Below are experts of layer 11 (counted from 0) of a mixture-of-experts language model. Rows are named router (the router's row for the expert), gate (a neuron's input weights, with its number), up (a neuron's input weights, with its number) and show model dimensions 48-95. Each number is 50 + 10 x the weight over its row's rms, rounded and kept within 0 to 99.
Before each expert's rows: "mostly gets" lists some tokens that are sent to it at least half of the time. This comes from a sample of Wikipedia text that the model never trained on.

# expert 6
mostly gets: " was", " had", " have", " as the", " has", " were"
router:32 52 48 42 34 48 18 55 48 48 48 34 48 46 55 56 52 49 50 57 23 46 51 57 54 34 36 47 62 55 60 39 45 51 52 53 48 48 34 52 42 50 43 38 60 61 43 50
gate0:29 50 45 74 44 44 50 42 46 50 67 45 58 47 38 65 48 42 56 40 38 56 61 63 40 42 58 49 59 44 49 39 40 50 57 45 43 63 40 56 44 32 42 49 64 49 39 25
up0:26 49 28 52 42 40 33 46 55 39 66 56 65 60 37 54 51 52 61 50 39 61 51 60 64 50 57 50 57 38 56 34 51 74 52 63 44 53 50 57 40 52 56 51 44 64 41 34
gate1:43 50 60 44 45 58 42 43 51 49 51 51 51 46 71 43 58 42 63 47 49 72 36 33 59 52 52 44 43 64 47 53 38 67 59 53 42 48 42 59 41 65 59 58 47 40 62 35
up1:41 29 38 56 60 59 42 21 56 34 50 54 66 44 67 48 56 39 59 46 49 68 50 46 46 55 64 46 53 62 45 53 52 49 54 75 54 45 39 62 48 68 58 54 50 46 52 45
gate2:68 61 52 46 52 56 58 37 73 38 53 55 43 59 44 53 53 62 52 52 77 61 42 49 73 53 52 60 28 35 42 52 57 35 48 38 40 53 47 51 58 42 54 45 50 59 46 65
up2:60 50 67 50 61 50 49 37 72 47 42 58 36 42 53 62 56 65 49 59 62 54 42 64 75 53 43 63 48 45 49 45 52 43 56 50 30 59 47 51 66 44 41 39 35 37 35 56
gate3:40 62 29 54 57 56 56 52 59 56 50 39 48 61 64 34 58 54 58 63 42 58 43 57 51 47 47 47 42 50 46 42 44 63 45 36 60 51 31 63 57 61 47 33 62 49 65 60
up3:56 58 31 43 45 48 59 59 47 49 46 30 43 37 53 42 59 65 64 64 46 48 44 52 45 41 43 46 52 55 46 48 42 40 36 41 53 50 29 68 48 60 47 32 48 51 50 62
gate4:55 48 53 60 59 58 28 45 51 42 51 52 66 44 51 48 32 49 68 51 52 47 47 56 65 44 74 39 46 69 51 49 49 49 58 42 73 59 52 66 62 57 51 54 55 58 48 55
up4:44 45 43 51 58 51 35 56 41 39 64 50 51 40 42 50 38 39 49 50 45 60 49 61 53 36 63 50 47 66 49 50 57 44 62 41 61 54 45 59 51 62 66 47 47 55 40 60
gate5:58 57 60 68 60 65 57 28 49 56 41 41 33 29 55 48 85 55 50 60 55 49 57 55 52 49 53 57 52 50 49 60 46 32 50 30 49 53 45 47 50 45 59 31 38 62 42 44
up5:52 57 66 66 55 57 55 35 45 53 40 34 22 41 55 49 63 43 24 54 51 49 49 32 59 52 46 58 63 49 55 61 56 32 54 36 54 58 40 41 39 44 55 44 34 53 31 44
gate6:39 55 39 34 37 45 37 39 60 58 55 38 54 45 37 49 58 32 43 30 51 53 57 50 62 56 46 52 34 31 41 46 46 56 21 42 54 49 49 48 55 46 38 41 48 54 54 34
up6:53 55 53 34 52 55 40 29 58 44 43 57 62 46 43 32 54 44 38 27 50 55 64 48 67 64 51 47 51 23 44 51 51 53 33 33 50 54 48 47 46 54 33 51 41 54 47 35
gate7:52 50 60 51 46 58 57 46 47 36 65 47 47 38 67 40 61 71 49 51 36 49 73 61 52 30 59 50 37 48 53 42 53 30 43 36 64 72 46 57 54 60 32 61 64 54 33 48
up7:49 39 46 33 52 52 51 39 50 60 62 54 49 51 68 44 48 56 42 43 44 48 54 51 57 38 55 43 34 60 52 39 73 35 39 34 52 71 45 60 47 71 42 62 49 39 34 48
gate8:48 56 39 69 51 48 51 40 50 69 49 45 75 52 47 44 47 54 57 53 54 46 53 51 63 37 47 52 62 55 40 53 46 49 60 58 48 62 43 54 74 36 52 38 45 51 60 56
up8:52 52 28 69 53 38 52 56 55 61 55 44 74 55 53 50 37 43 66 42 48 39 50 38 54 53 52 37 50 45 45 57 48 51 68 56 48 62 36 60 66 55 60 50 40 48 61 55
gate9:52 26 48 57 68 49 54 54 54 49 49 42 44 43 49 35 56 47 73 42 59 45 63 45 89 57 35 48 49 53 50 55 59 56 48 52 43 55 30 46 52 45 31 48 46 54 48 59
up9:58 26 51 49 65 43 44 50 42 51 60 39 36 43 48 29 59 31 67 39 67 57 51 46 75 63 39 60 54 61 41 70 60 59 55 41 47 51 33 41 42 47 47 41 48 56 60 53
gate10:44 52 56 46 53 70 49 51 60 48 43 53 68 33 45 34 42 49 34 48 45 43 56 55 52 46 48 42 57 52 47 54 55 39 64 29 43 70 49 54 30 46 45 57 40 40 54 58
up10:40 52 55 29 44 62 49 60 59 57 41 35 68 37 27 43 29 42 42 49 56 47 54 61 52 56 33 48 63 61 56 55 41 49 60 26 57 49 41 60 43 41 52 66 52 46 59 58
gate11:52 54 52 36 45 66 54 49 54 49 49 60 48 45 44 56 75 37 26 36 49 46 53 55 55 27 49 39 54 33 31 39 49 40 46 55 34 56 60 62 22 58 56 44 50 52 47 55
up11:49 62 58 32 51 57 41 55 57 53 44 60 52 46 42 46 69 54 49 31 55 45 45 58 50 40 42 39 53 52 36 42 46 34 49 49 26 55 58 43 24 63 56 56 49 46 52 58
gate12:37 50 34 42 36 56 38 47 53 65 60 51 48 53 39 52 57 47 38 40 49 61 64 53 56 28 55 31 46 44 50 64 49 59 43 62 68 67 34 54 43 48 51 66 56 29 53 51
up12:43 51 42 46 37 58 37 59 52 47 62 56 49 38 41 48 53 63 59 38 50 38 47 62 62 34 50 29 40 44 49 61 45 52 54 61 54 74 41 59 45 53 48 63 48 47 59 54
gate13:46 41 56 58 61 48 57 51 61 47 47 39 54 46 47 42 62 37 51 58 44 42 35 50 59 43 79 46 49 53 52 46 62 54 40 71 52 41 47 51 52 43 37 63 41 42 53 59
up13:57 38 77 47 58 60 56 52 62 31 39 41 61 45 48 39 59 47 68 59 33 40 50 51 63 42 67 53 60 58 29 47 55 59 36 52 57 57 48 51 46 39 39 66 34 38 39 42
gate14:32 37 27 38 39 47 43 52 52 48 52 45 41 45 55 44 64 51 59 39 61 47 47 65 34 41 55 61 48 40 48 49 38 46 36 47 46 46 58 52 62 53 43 31 47 38 46 51
up14:45 45 46 34 57 55 55 42 50 56 63 49 41 42 60 61 67 54 66 55 40 48 57 53 43 44 71 54 40 49 56 51 47 45 39 51 47 55 71 48 46 64 49 46 48 49 47 56
gate15:50 48 75 28 44 50 56 47 53 43 49 40 69 47 48 26 58 53 18 61 50 58 53 59 53 47 67 55 66 48 55 45 31 57 29 54 52 49 49 42 37 63 43 62 58 55 45 51
up15:54 46 67 34 39 49 62 34 52 53 32 37 58 43 56 31 62 70 33 55 48 58 50 52 64 59 61 55 54 52 59 52 42 50 38 50 47 58 41 51 27 70 42 58 50 42 35 46
gate16:47 61 71 55 41 34 59 37 59 47 53 58 62 56 50 65 66 49 40 55 40 65 57 53 43 54 47 48 41 48 33 49 66 47 50 64 45 40 68 62 48 36 54 44 30 55 48 52
up16:41 50 60 47 44 34 69 43 47 52 47 58 55 68 45 53 55 51 42 50 48 48 63 55 34 48 48 45 51 41 35 41 64 42 58 63 37 41 59 62 52 42 55 50 36 62 54 52
gate17:38 39 44 52 54 44 48 41 55 47 53 42 51 52 54 62 50 51 59 63 54 52 61 49 39 52 61 36 45 57 46 48 66 36 43 22 34 45 42 47 38 59 60 54 50 50 55 55
up17:40 28 31 49 53 44 41 43 51 32 49 48 55 53 44 54 49 48 63 67 54 69 55 47 47 49 58 46 51 58 43 59 53 58 37 34 49 51 42 59 45 42 55 61 49 67 57 45
gate18:62 48 47 31 48 37 63 50 43 45 53 59 59 62 44 37 66 73 39 37 49 52 64 64 74 52 40 47 65 54 59 26 43 51 39 42 48 48 42 56 47 58 39 53 59 51 46 48
up18:71 51 60 57 45 28 75 43 36 45 47 55 47 46 44 32 51 62 52 23 47 48 60 45 69 44 39 43 50 54 61 44 44 41 39 47 56 59 52 47 46 70 35 52 59 50 38 41
gate19:39 44 35 49 48 70 46 52 48 63 47 64 56 52 62 67 55 43 65 53 55 45 31 48 57 53 44 38 64 74 53 56 52 21 49 49 45 50 47 50 37 59 32 40 45 45 59 60
up19:44 53 38 49 54 58 50 41 45 74 48 67 36 71 64 57 63 31 56 56 51 51 36 59 65 54 53 40 49 59 42 65 57 29 49 49 40 52 49 59 53 64 47 52 50 42 57 59
gate20:48 37 62 28 58 48 26 49 49 44 64 58 44 43 48 67 82 49 50 59 47 44 41 63 50 49 44 40 56 60 45 49 41 30 66 38 39 51 55 47 50 62 47 57 54 42 52 37
up20:51 53 65 25 50 51 26 61 44 56 59 68 34 57 34 61 44 44 52 45 58 31 55 52 47 51 52 37 54 58 41 53 45 36 55 48 39 56 56 46 46 31 44 50 53 29 52 49
gate21:33 38 59 46 40 60 38 60 52 52 42 44 61 42 56 33 55 57 49 47 55 55 81 65 55 54 50 48 61 40 47 61 56 22 42 51 64 49 31 41 50 33 32 49 33 57 39 35
up21:43 44 56 50 38 65 44 40 42 56 37 53 62 59 52 30 54 46 62 38 46 54 65 56 54 57 44 41 53 53 47 68 57 44 44 61 56 59 40 63 50 51 33 49 37 71 52 46
gate22:57 38 58 34 59 49 52 38 41 58 66 50 49 45 62 47 57 53 63 32 41 61 60 45 70 33 56 41 43 48 37 38 47 41 48 62 58 57 49 53 36 56 46 46 44 71 31 40
up22:42 39 53 36 63 52 30 46 36 72 57 58 46 57 55 49 47 43 55 36 56 56 58 31 48 42 48 42 50 69 42 46 51 38 50 64 63 45 64 49 34 46 56 46 42 60 50 49
gate23:61 57 30 64 47 59 57 35 51 41 47 64 41 46 38 44 46 54 54 54 50 63 47 46 58 49 36 46 60 52 48 62 46 36 48 33 58 52 44 73 33 47 31 64 32 53 39 53
up23:44 63 44 65 45 56 44 40 47 60 46 56 46 54 38 45 49 52 54 32 42 65 48 43 52 37 43 69 59 46 45 59 48 52 37 45 51 52 48 45 38 46 47 63 53 54 45 50
gate24:39 49 44 58 41 40 67 42 59 51 49 45 38 44 41 46 58 42 47 47 69 61 57 53 47 54 55 45 56 62 35 44 76 44 59 42 60 49 73 43 58 50 50 41 55 64 47 54
up24:43 51 45 53 38 40 64 56 64 65 50 52 37 52 44 55 48 40 38 46 65 55 55 55 52 44 64 44 48 48 40 36 75 47 63 32 54 48 69 44 51 46 45 48 56 51 55 40
gate25:38 40 57 39 52 57 56 21 41 42 40 51 59 48 59 60 54 47 40 43 32 52 44 58 57 34 44 45 59 70 65 48 48 66 60 65 45 52 43 47 45 47 40 52 47 50 45 68
up25:30 44 47 46 47 73 49 41 42 47 39 44 52 58 60 47 48 60 47 26 35 61 42 56 53 31 30 48 53 53 55 41 44 63 57 63 37 45 33 47 51 45 44 34 30 64 44 58
gate26:38 34 57 39 60 42 44 55 52 61 56 49 38 67 41 51 46 56 39 54 55 42 47 53 51 79 50 54 44 58 36 46 59 51 49 41 63 53 50 48 51 67 49 47 47 27 51 33
up26:37 46 42 41 53 54 39 45 47 46 52 55 51 58 30 42 55 64 45 59 62 56 51 52 58 87 49 48 44 50 47 49 54 55 43 32 62 46 55 45 43 64 37 45 32 38 44 34
gate27:49 51 30 39 64 54 57 43 52 46 63 77 58 44 57 52 68 59 57 58 29 58 52 62 53 53 64 51 59 59 44 54 46 22 63 64 41 51 44 53 31 52 39 48 69 51 45 44
up27:60 45 47 29 60 58 62 57 50 40 57 56 50 48 61 56 61 57 40 61 30 31 47 41 51 59 58 41 66 56 45 44 45 33 53 54 42 57 40 55 39 54 52 60 69 41 43 45
gate28:47 44 36 31 53 59 49 45 63 49 45 49 52 52 46 43 45 53 49 46 48 49 46 53 57 62 43 44 53 48 52 49 48 50 15 44 41 61 56 53 51 46 44 61 54 43 46 48
up28:47 36 45 30 41 55 49 43 52 39 48 49 53 58 49 50 39 48 53 50 48 56 42 58 50 72 44 49 59 58 59 51 52 63 34 49 33 53 53 68 53 47 50 52 50 62 55 56
gate29:42 55 47 47 63 34 41 50 46 47 57 59 56 37 42 56 52 42 57 28 56 57 44 49 55 51 61 37 54 59 72 55 48 59 56 57 55 66 58 41 46 44 41 63 75 42 37 51
up29:35 50 51 43 60 49 44 52 38 51 57 57 47 48 51 47 59 51 73 47 62 83 47 60 56 56 71 37 58 58 64 46 50 64 52 42 47 57 45 37 40 42 46 54 55 42 59 44
gate30:54 49 58 50 43 42 57 53 59 41 39 46 63 55 66 45 55 38 33 40 48 57 50 53 66 49 69 46 38 47 46 49 57 44 37 43 38 58 55 54 41 42 43 49 41 52 61 40
up30:68 46 58 44 28 47 54 46 60 35 45 48 58 60 59 66 63 45 38 39 48 68 50 66 62 45 52 51 42 46 41 49 45 36 43 37 43 54 51 53 45 47 48 59 59 48 46 38
gate31:50 48 66 44 56 68 52 51 57 59 54 59 55 49 44 36 61 72 57 58 43 60 47 45 53 32 85 49 41 45 46 47 59 56 60 49 30 56 46 56 46 40 50 41 57 65 43 58
up31:35 35 64 35 60 56 55 52 60 55 50 45 45 46 47 32 68 69 60 32 54 51 60 40 58 39 72 45 44 42 32 59 58 41 56 48 37 51 50 64 36 50 62 42 65 56 54 55
gate32:62 52 57 36 52 41 59 57 48 53 52 51 49 57 62 65 45 64 68 53 61 51 51 52 52 47 48 50 34 40 37 48 63 37 36 54 59 76 44 62 50 54 45 43 58 53 27 46
up32:64 50 49 28 63 41 52 55 45 34 41 59 56 58 62 54 41 51 56 51 53 63 63 49 44 37 62 56 31 51 35 31 63 48 34 50 58 59 46 59 64 46 36 49 62 54 38 39
gate33:39 50 42 56 47 64 32 29 36 49 69 52 49 53 62 35 50 63 37 52 30 55 49 45 68 37 54 47 42 56 46 40 50 45 42 53 49 60 34 47 53 59 43 53 54 40 57 36
up33:47 55 36 45 50 55 47 46 35 36 70 59 52 53 64 55 43 63 53 55 40 52 50 41 64 44 40 43 39 52 38 46 49 52 45 40 49 50 46 54 58 41 26 55 54 41 64 42
gate34:40 48 62 33 44 32 51 62 62 61 60 55 60 64 28 40 50 61 70 55 43 38 60 34 37 46 66 43 57 53 49 45 48 62 55 41 45 50 59 47 51 50 47 48 44 58 58 48
up34:44 34 40 34 62 37 46 53 74 56 53 62 59 44 33 32 53 60 62 53 43 47 52 44 56 58 53 41 49 54 49 44 63 57 52 51 44 52 53 51 38 41 56 41 39 60 55 40
gate35:46 50 68 27 56 42 48 45 53 47 55 50 55 60 60 59 54 47 71 45 38 63 43 54 63 39 36 48 48 50 53 43 42 41 51 42 51 51 50 41 53 65 51 44 67 67 48 38
up35:52 43 59 32 49 49 47 52 53 41 57 52 59 50 69 50 61 45 77 39 42 70 60 52 58 35 29 49 52 47 50 53 43 43 47 29 42 50 51 56 49 69 45 55 71 65 46 35
gate36:42 43 29 33 53 57 39 47 39 65 55 57 54 37 49 64 39 66 49 43 49 42 35 42 44 37 61 52 41 52 41 46 56 37 50 40 51 54 44 60 45 40 47 48 43 43 54 62
up36:55 46 24 40 53 65 49 46 42 60 57 53 53 47 53 45 52 73 43 52 48 31 55 57 51 34 67 35 33 47 40 51 61 40 52 38 49 62 43 59 57 57 65 44 48 46 49 58
gate37:33 45 63 45 48 32 53 62 52 41 54 54 45 51 44 38 55 51 67 43 40 53 37 66 68 51 53 49 50 59 73 26 41 51 47 26 36 47 50 38 44 42 57 58 68 42 52 51
up37:48 36 52 47 51 39 43 53 61 45 59 53 34 52 42 38 54 54 63 48 42 39 47 53 72 57 64 47 54 59 43 50 55 27 46 28 19 54 54 51 48 49 61 59 61 55 46 50
gate38:52 38 47 58 52 55 40 58 48 58 52 69 41 42 58 57 69 56 46 48 41 58 39 52 55 46 77 51 42 55 60 50 60 41 47 50 38 66 31 59 32 59 60 60 52 52 66 57
up38:55 52 52 47 55 45 31 52 40 53 42 58 52 44 66 54 60 59 43 42 49 59 39 53 51 41 57 48 48 64 66 54 37 46 42 44 42 71 28 57 37 58 59 58 50 59 48 56
gate39:43 53 47 47 57 61 36 55 49 60 55 34 59 57 41 52 61 75 70 31 64 72 31 56 51 42 45 47 55 70 59 45 63 30 49 61 40 55 47 42 46 39 37 45 62 60 56 68
up39:59 51 46 46 63 60 48 35 50 61 51 41 52 69 40 51 61 62 62 41 49 76 41 56 50 34 54 38 44 59 60 59 55 38 48 60 37 59 48 53 44 49 34 54 60 46 62 48
gate40:73 63 32 37 36 66 56 42 65 32 46 46 69 49 68 41 68 43 36 50 43 58 63 49 53 40 46 49 60 29 59 35 46 39 56 53 38 55 33 53 33 58 66 49 52 50 43 61
up40:42 52 59 23 39 45 52 47 60 40 51 51 46 66 54 39 75 53 50 39 55 43 42 43 63 46 64 57 51 35 70 41 49 43 41 42 47 52 58 47 33 58 63 26 46 61 55 53
gate41:43 58 45 36 58 34 42 51 60 55 55 68 52 58 65 41 52 27 48 44 46 59 51 39 56 55 47 52 47 38 51 44 55 51 40 60 45 48 39 64 38 36 48 51 27 62 41 56
up41:33 50 67 43 59 46 50 48 67 57 56 54 63 62 76 29 67 48 47 43 57 45 51 42 56 44 47 51 67 29 60 47 50 62 34 58 52 50 35 53 35 49 48 46 40 64 36 51
gate42:41 53 67 41 62 43 46 46 66 49 50 73 58 50 58 33 65 52 65 26 51 70 47 34 66 55 61 49 56 49 46 50 41 54 48 54 38 53 44 51 46 37 62 64 63 45 37 49
up42:58 60 56 43 52 48 65 34 61 35 45 42 68 56 57 50 72 47 59 40 31 68 47 51 61 46 66 57 59 38 47 46 48 38 46 55 46 45 43 47 41 47 37 55 53 52 38 41
gate43:43 42 35 47 59 51 44 43 56 38 60 37 53 41 54 59 41 61 35 40 50 62 51 62 50 41 61 49 46 56 65 31 66 55 46 42 38 49 53 44 66 64 67 37 50 54 41 31
up43:40 37 48 42 52 56 53 39 49 57 54 39 57 47 52 52 34 62 39 34 48 44 49 66 52 51 64 33 42 55 62 42 65 58 51 52 44 59 47 57 55 68 64 33 41 62 39 40
gate44:66 39 60 55 44 59 36 39 35 44 48 45 39 59 52 57 45 68 54 40 38 40 40 62 70 53 42 49 55 53 62 47 59 48 60 52 50 55 51 52 25 48 49 50 59 57 23 35
up44:50 49 56 42 37 52 40 37 48 49 40 55 52 58 44 58 53 64 65 41 42 41 35 58 56 52 47 47 43 58 49 43 43 61 55 52 39 50 61 42 46 56 64 36 44 70 49 41
gate45:40 60 57 68 30 53 50 48 42 42 73 37 39 72 54 46 46 61 44 46 54 66 50 38 61 39 55 56 48 55 29 61 53 56 42 51 45 67 52 62 58 39 36 60 39 65 48 49
up45:37 55 57 52 39 37 51 45 54 53 63 37 39 62 58 60 46 56 44 56 54 69 37 42 50 29 51 55 63 61 41 51 43 63 47 60 48 61 51 54 57 39 42 48 51 74 43 38
gate46:44 64 66 38 65 47 40 52 30 61 53 44 58 49 42 66 59 45 53 34 45 29 39 54 46 68 63 58 55 44 46 50 47 69 40 51 45 54 39 50 57 51 44 50 52 51 45 54
up46:41 49 58 44 72 53 42 55 37 58 48 63 60 36 58 58 42 39 56 40 47 46 33 42 53 59 55 51 45 51 40 41 51 50 33 40 32 57 41 57 51 63 47 62 57 50 36 47
gate47:44 37 28 52 61 64 47 35 50 35 61 54 49 56 38 58 57 40 53 54 47 49 61 46 42 34 46 46 35 38 41 47 45 53 38 21 56 39 52 56 55 54 52 43 42 53 68 24
up47:43 30 32 37 63 57 55 48 52 28 49 40 57 54 56 50 41 57 45 49 46 53 66 45 52 29 57 47 42 37 36 43 44 61 40 24 57 50 52 55 66 52 55 55 29 60 60 40
gate48:48 42 34 32 53 54 54 50 63 54 60 60 47 59 46 54 58 49 31 42 57 30 39 59 66 44 43 41 53 44 31 45 42 51 40 48 32 55 43 50 53 42 27 59 39 54 41 45
up48:38 53 32 44 50 48 50 55 67 61 65 60 53 58 40 64 63 25 46 54 40 37 42 57 54 61 48 46 46 47 47 49 36 60 34 62 44 47 53 39 53 42 48 47 37 55 52 43
gate49:38 40 52 41 56 61 37 48 49 59 65 54 37 50 40 48 49 48 51 41 60 45 52 33 47 45 49 36 39 53 54 43 50 63 60 44 39 66 61 64 30 62 45 48 24 42 54 47
up49:44 25 47 56 33 63 44 27 62 70 73 54 50 52 34 62 51 34 47 47 51 47 45 50 50 39 39 50 34 56 56 35 60 61 48 47 36 57 49 59 32 60 46 48 37 54 46 54
gate50:47 43 54 42 51 50 40 51 59 59 46 56 39 45 50 58 34 72 46 58 46 38 47 49 55 41 33 51 40 64 74 45 54 40 58 59 42 60 41 49 36 63 33 42 44 59 41 54
up50:47 45 57 54 60 63 31 50 49 57 42 57 48 27 55 52 34 60 51 48 33 29 43 48 52 27 36 38 45 60 78 56 47 67 62 63 40 60 59 55 43 58 39 35 50 48 43 48
gate51:41 44 64 50 56 60 48 45 56 55 63 44 41 56 60 52 68 55 49 55 57 53 40 47 56 30 66 56 48 38 32 46 50 51 61 46 48 42 52 68 53 33 45 36 58 54 30 47
up51:49 38 55 41 61 43 35 57 60 53 60 36 58 50 43 36 51 43 51 34 54 52 42 51 49 40 72 55 48 35 37 49 62 36 58 65 57 47 55 64 50 51 47 52 60 41 52 40
gate52:61 44 43 49 51 43 49 30 63 61 52 42 40 81 48 58 61 65 33 47 61 34 44 48 71 64 53 51 49 52 52 45 63 47 52 37 30 52 53 43 40 59 62 44 44 48 47 42
up52:59 47 49 48 43 47 49 42 64 41 56 49 43 71 47 51 78 67 38 42 64 62 52 48 79 43 61 57 47 44 50 43 63 50 56 47 43 46 59 41 49 51 57 45 38 61 36 38
gate53:58 55 63 63 79 49 61 43 47 44 42 55 26 53 64 42 57 49 35 59 48 57 42 42 66 58 41 56 43 53 49 49 40 24 32 58 57 58 43 52 37 56 35 56 40 47 42 45
up53:46 58 59 55 65 57 55 47 43 60 35 55 26 44 60 44 46 59 47 72 45 43 38 38 56 61 39 50 55 57 51 46 46 31 40 59 61 66 49 37 34 46 37 70 24 51 52 53
gate54:35 49 49 26 72 47 32 40 46 50 52 65 64 63 52 58 52 43 36 42 43 69 39 52 62 49 49 43 41 44 46 53 63 69 37 53 61 55 44 53 55 39 57 64 50 51 43 67
up54:32 58 50 27 58 21 42 35 42 54 50 52 59 53 57 68 49 43 33 48 48 69 43 52 61 37 48 36 42 40 44 66 65 53 36 51 60 51 62 56 41 52 50 64 57 44 54 51
gate55:43 43 50 49 41 56 49 46 34 45 48 48 45 45 37 54 49 51 41 62 36 44 40 47 43 40 38 47 39 59 28 59 40 32 60 42 50 59 43 47 47 55 32 56 35 42 37 49
up55:54 50 50 62 44 52 62 50 41 67 41 50 23 41 47 43 43 43 39 58 31 51 48 35 42 54 51 49 47 62 22 82 51 32 45 37 54 52 49 37 45 55 40 56 36 40 34 52
gate56:43 59 58 68 48 55 58 48 55 38 48 25 48 56 57 60 38 55 47 54 53 56 55 40 62 34 40 50 55 51 58 56 52 58 52 56 45 69 49 50 55 70 47 70 61 67 68 55
up56:40 56 48 56 47 57 44 31 52 34 63 40 41 34 57 60 67 47 50 61 53 47 51 56 47 28 55 53 54 73 50 54 45 62 58 45 49 61 60 60 67 53 61 72 60 56 58 49
gate57:43 51 47 46 56 54 66 32 49 53 48 47 56 46 51 30 37 65 58 48 41 49 44 55 73 45 32 49 46 44 36 42 55 50 47 59 47 61 47 33 43 65 56 43 34 56 49 60
up57:43 45 47 42 43 49 57 44 47 45 43 53 54 43 64 30 54 56 55 48 27 35 53 36 65 35 51 56 44 51 42 31 36 50 51 50 43 54 42 49 38 59 56 39 42 59 54 55
gate58:53 47 61 45 71 66 60 42 45 29 47 52 44 51 50 42 70 66 62 46 56 54 50 55 48 53 47 50 75 54 56 58 47 29 50 42 59 56 39 49 56 61 47 34 58 50 53 67
up58:47 49 63 47 74 70 53 49 46 35 62 60 41 56 58 38 52 63 51 45 54 59 50 59 50 47 48 44 65 49 48 54 55 39 53 40 61 55 60 62 64 55 36 26 55 44 55 48
gate59:45 49 22 42 52 52 52 64 40 43 54 50 60 58 39 59 54 37 56 47 30 49 38 42 68 42 61 46 65 43 34 41 56 35 35 46 52 58 53 63 40 65 54 53 47 50 37 73
up59:25 47 33 37 58 44 35 60 39 31 61 57 56 59 42 49 66 37 50 46 35 65 34 46 65 59 62 54 68 57 43 43 42 51 36 54 64 44 54 68 49 48 50 54 49 48 61 50
gate60:49 28 50 28 65 61 46 43 58 53 39 48 36 58 50 52 48 52 64 47 61 47 45 53 58 41 37 39 34 71 49 42 60 30 64 41 43 47 74 43 56 55 55 37 51 54 56 55
up60:42 26 49 45 74 67 47 38 42 41 47 36 42 63 47 46 53 32 61 37 47 59 46 57 56 49 46 40 32 56 50 41 47 37 52 41 46 47 63 38 55 53 48 46 44 55 56 35
gate61:47 47 39 28 59 64 53 45 66 48 69 45 32 53 55 72 51 39 63 55 39 40 33 55 54 36 47 48 45 62 34 56 56 52 33 43 33 55 61 53 34 52 56 49 43 65 48 58
up61:47 46 35 39 62 72 45 43 58 45 59 42 40 49 55 61 36 48 50 59 41 39 26 48 59 43 50 41 43 47 42 66 56 41 23 37 27 50 55 48 33 59 56 60 28 63 56 60
gate62:58 63 57 48 57 39 31 58 64 53 50 54 61 63 52 61 57 30 49 66 46 61 44 46 41 65 57 49 64 45 54 48 48 51 47 53 38 52 65 52 47 71 43 51 65 64 35 47
up62:77 54 48 58 61 39 36 56 66 51 63 47 58 68 66 51 54 33 45 54 51 56 40 43 51 72 52 35 52 44 53 56 55 46 49 51 35 60 51 65 39 73 51 50 61 56 36 50
gate63:50 52 58 48 50 42 54 32 69 45 63 60 57 52 45 44 59 51 48 32 78 38 53 53 65 47 51 50 50 63 54 42 57 58 49 46 36 48 41 44 50 45 64 47 60 57 45 28
up63:43 60 57 47 50 50 42 31 72 58 64 52 55 48 51 66 53 51 54 34 62 47 56 57 66 48 54 47 51 58 52 39 46 58 42 57 40 44 52 45 54 45 72 37 60 47 44 40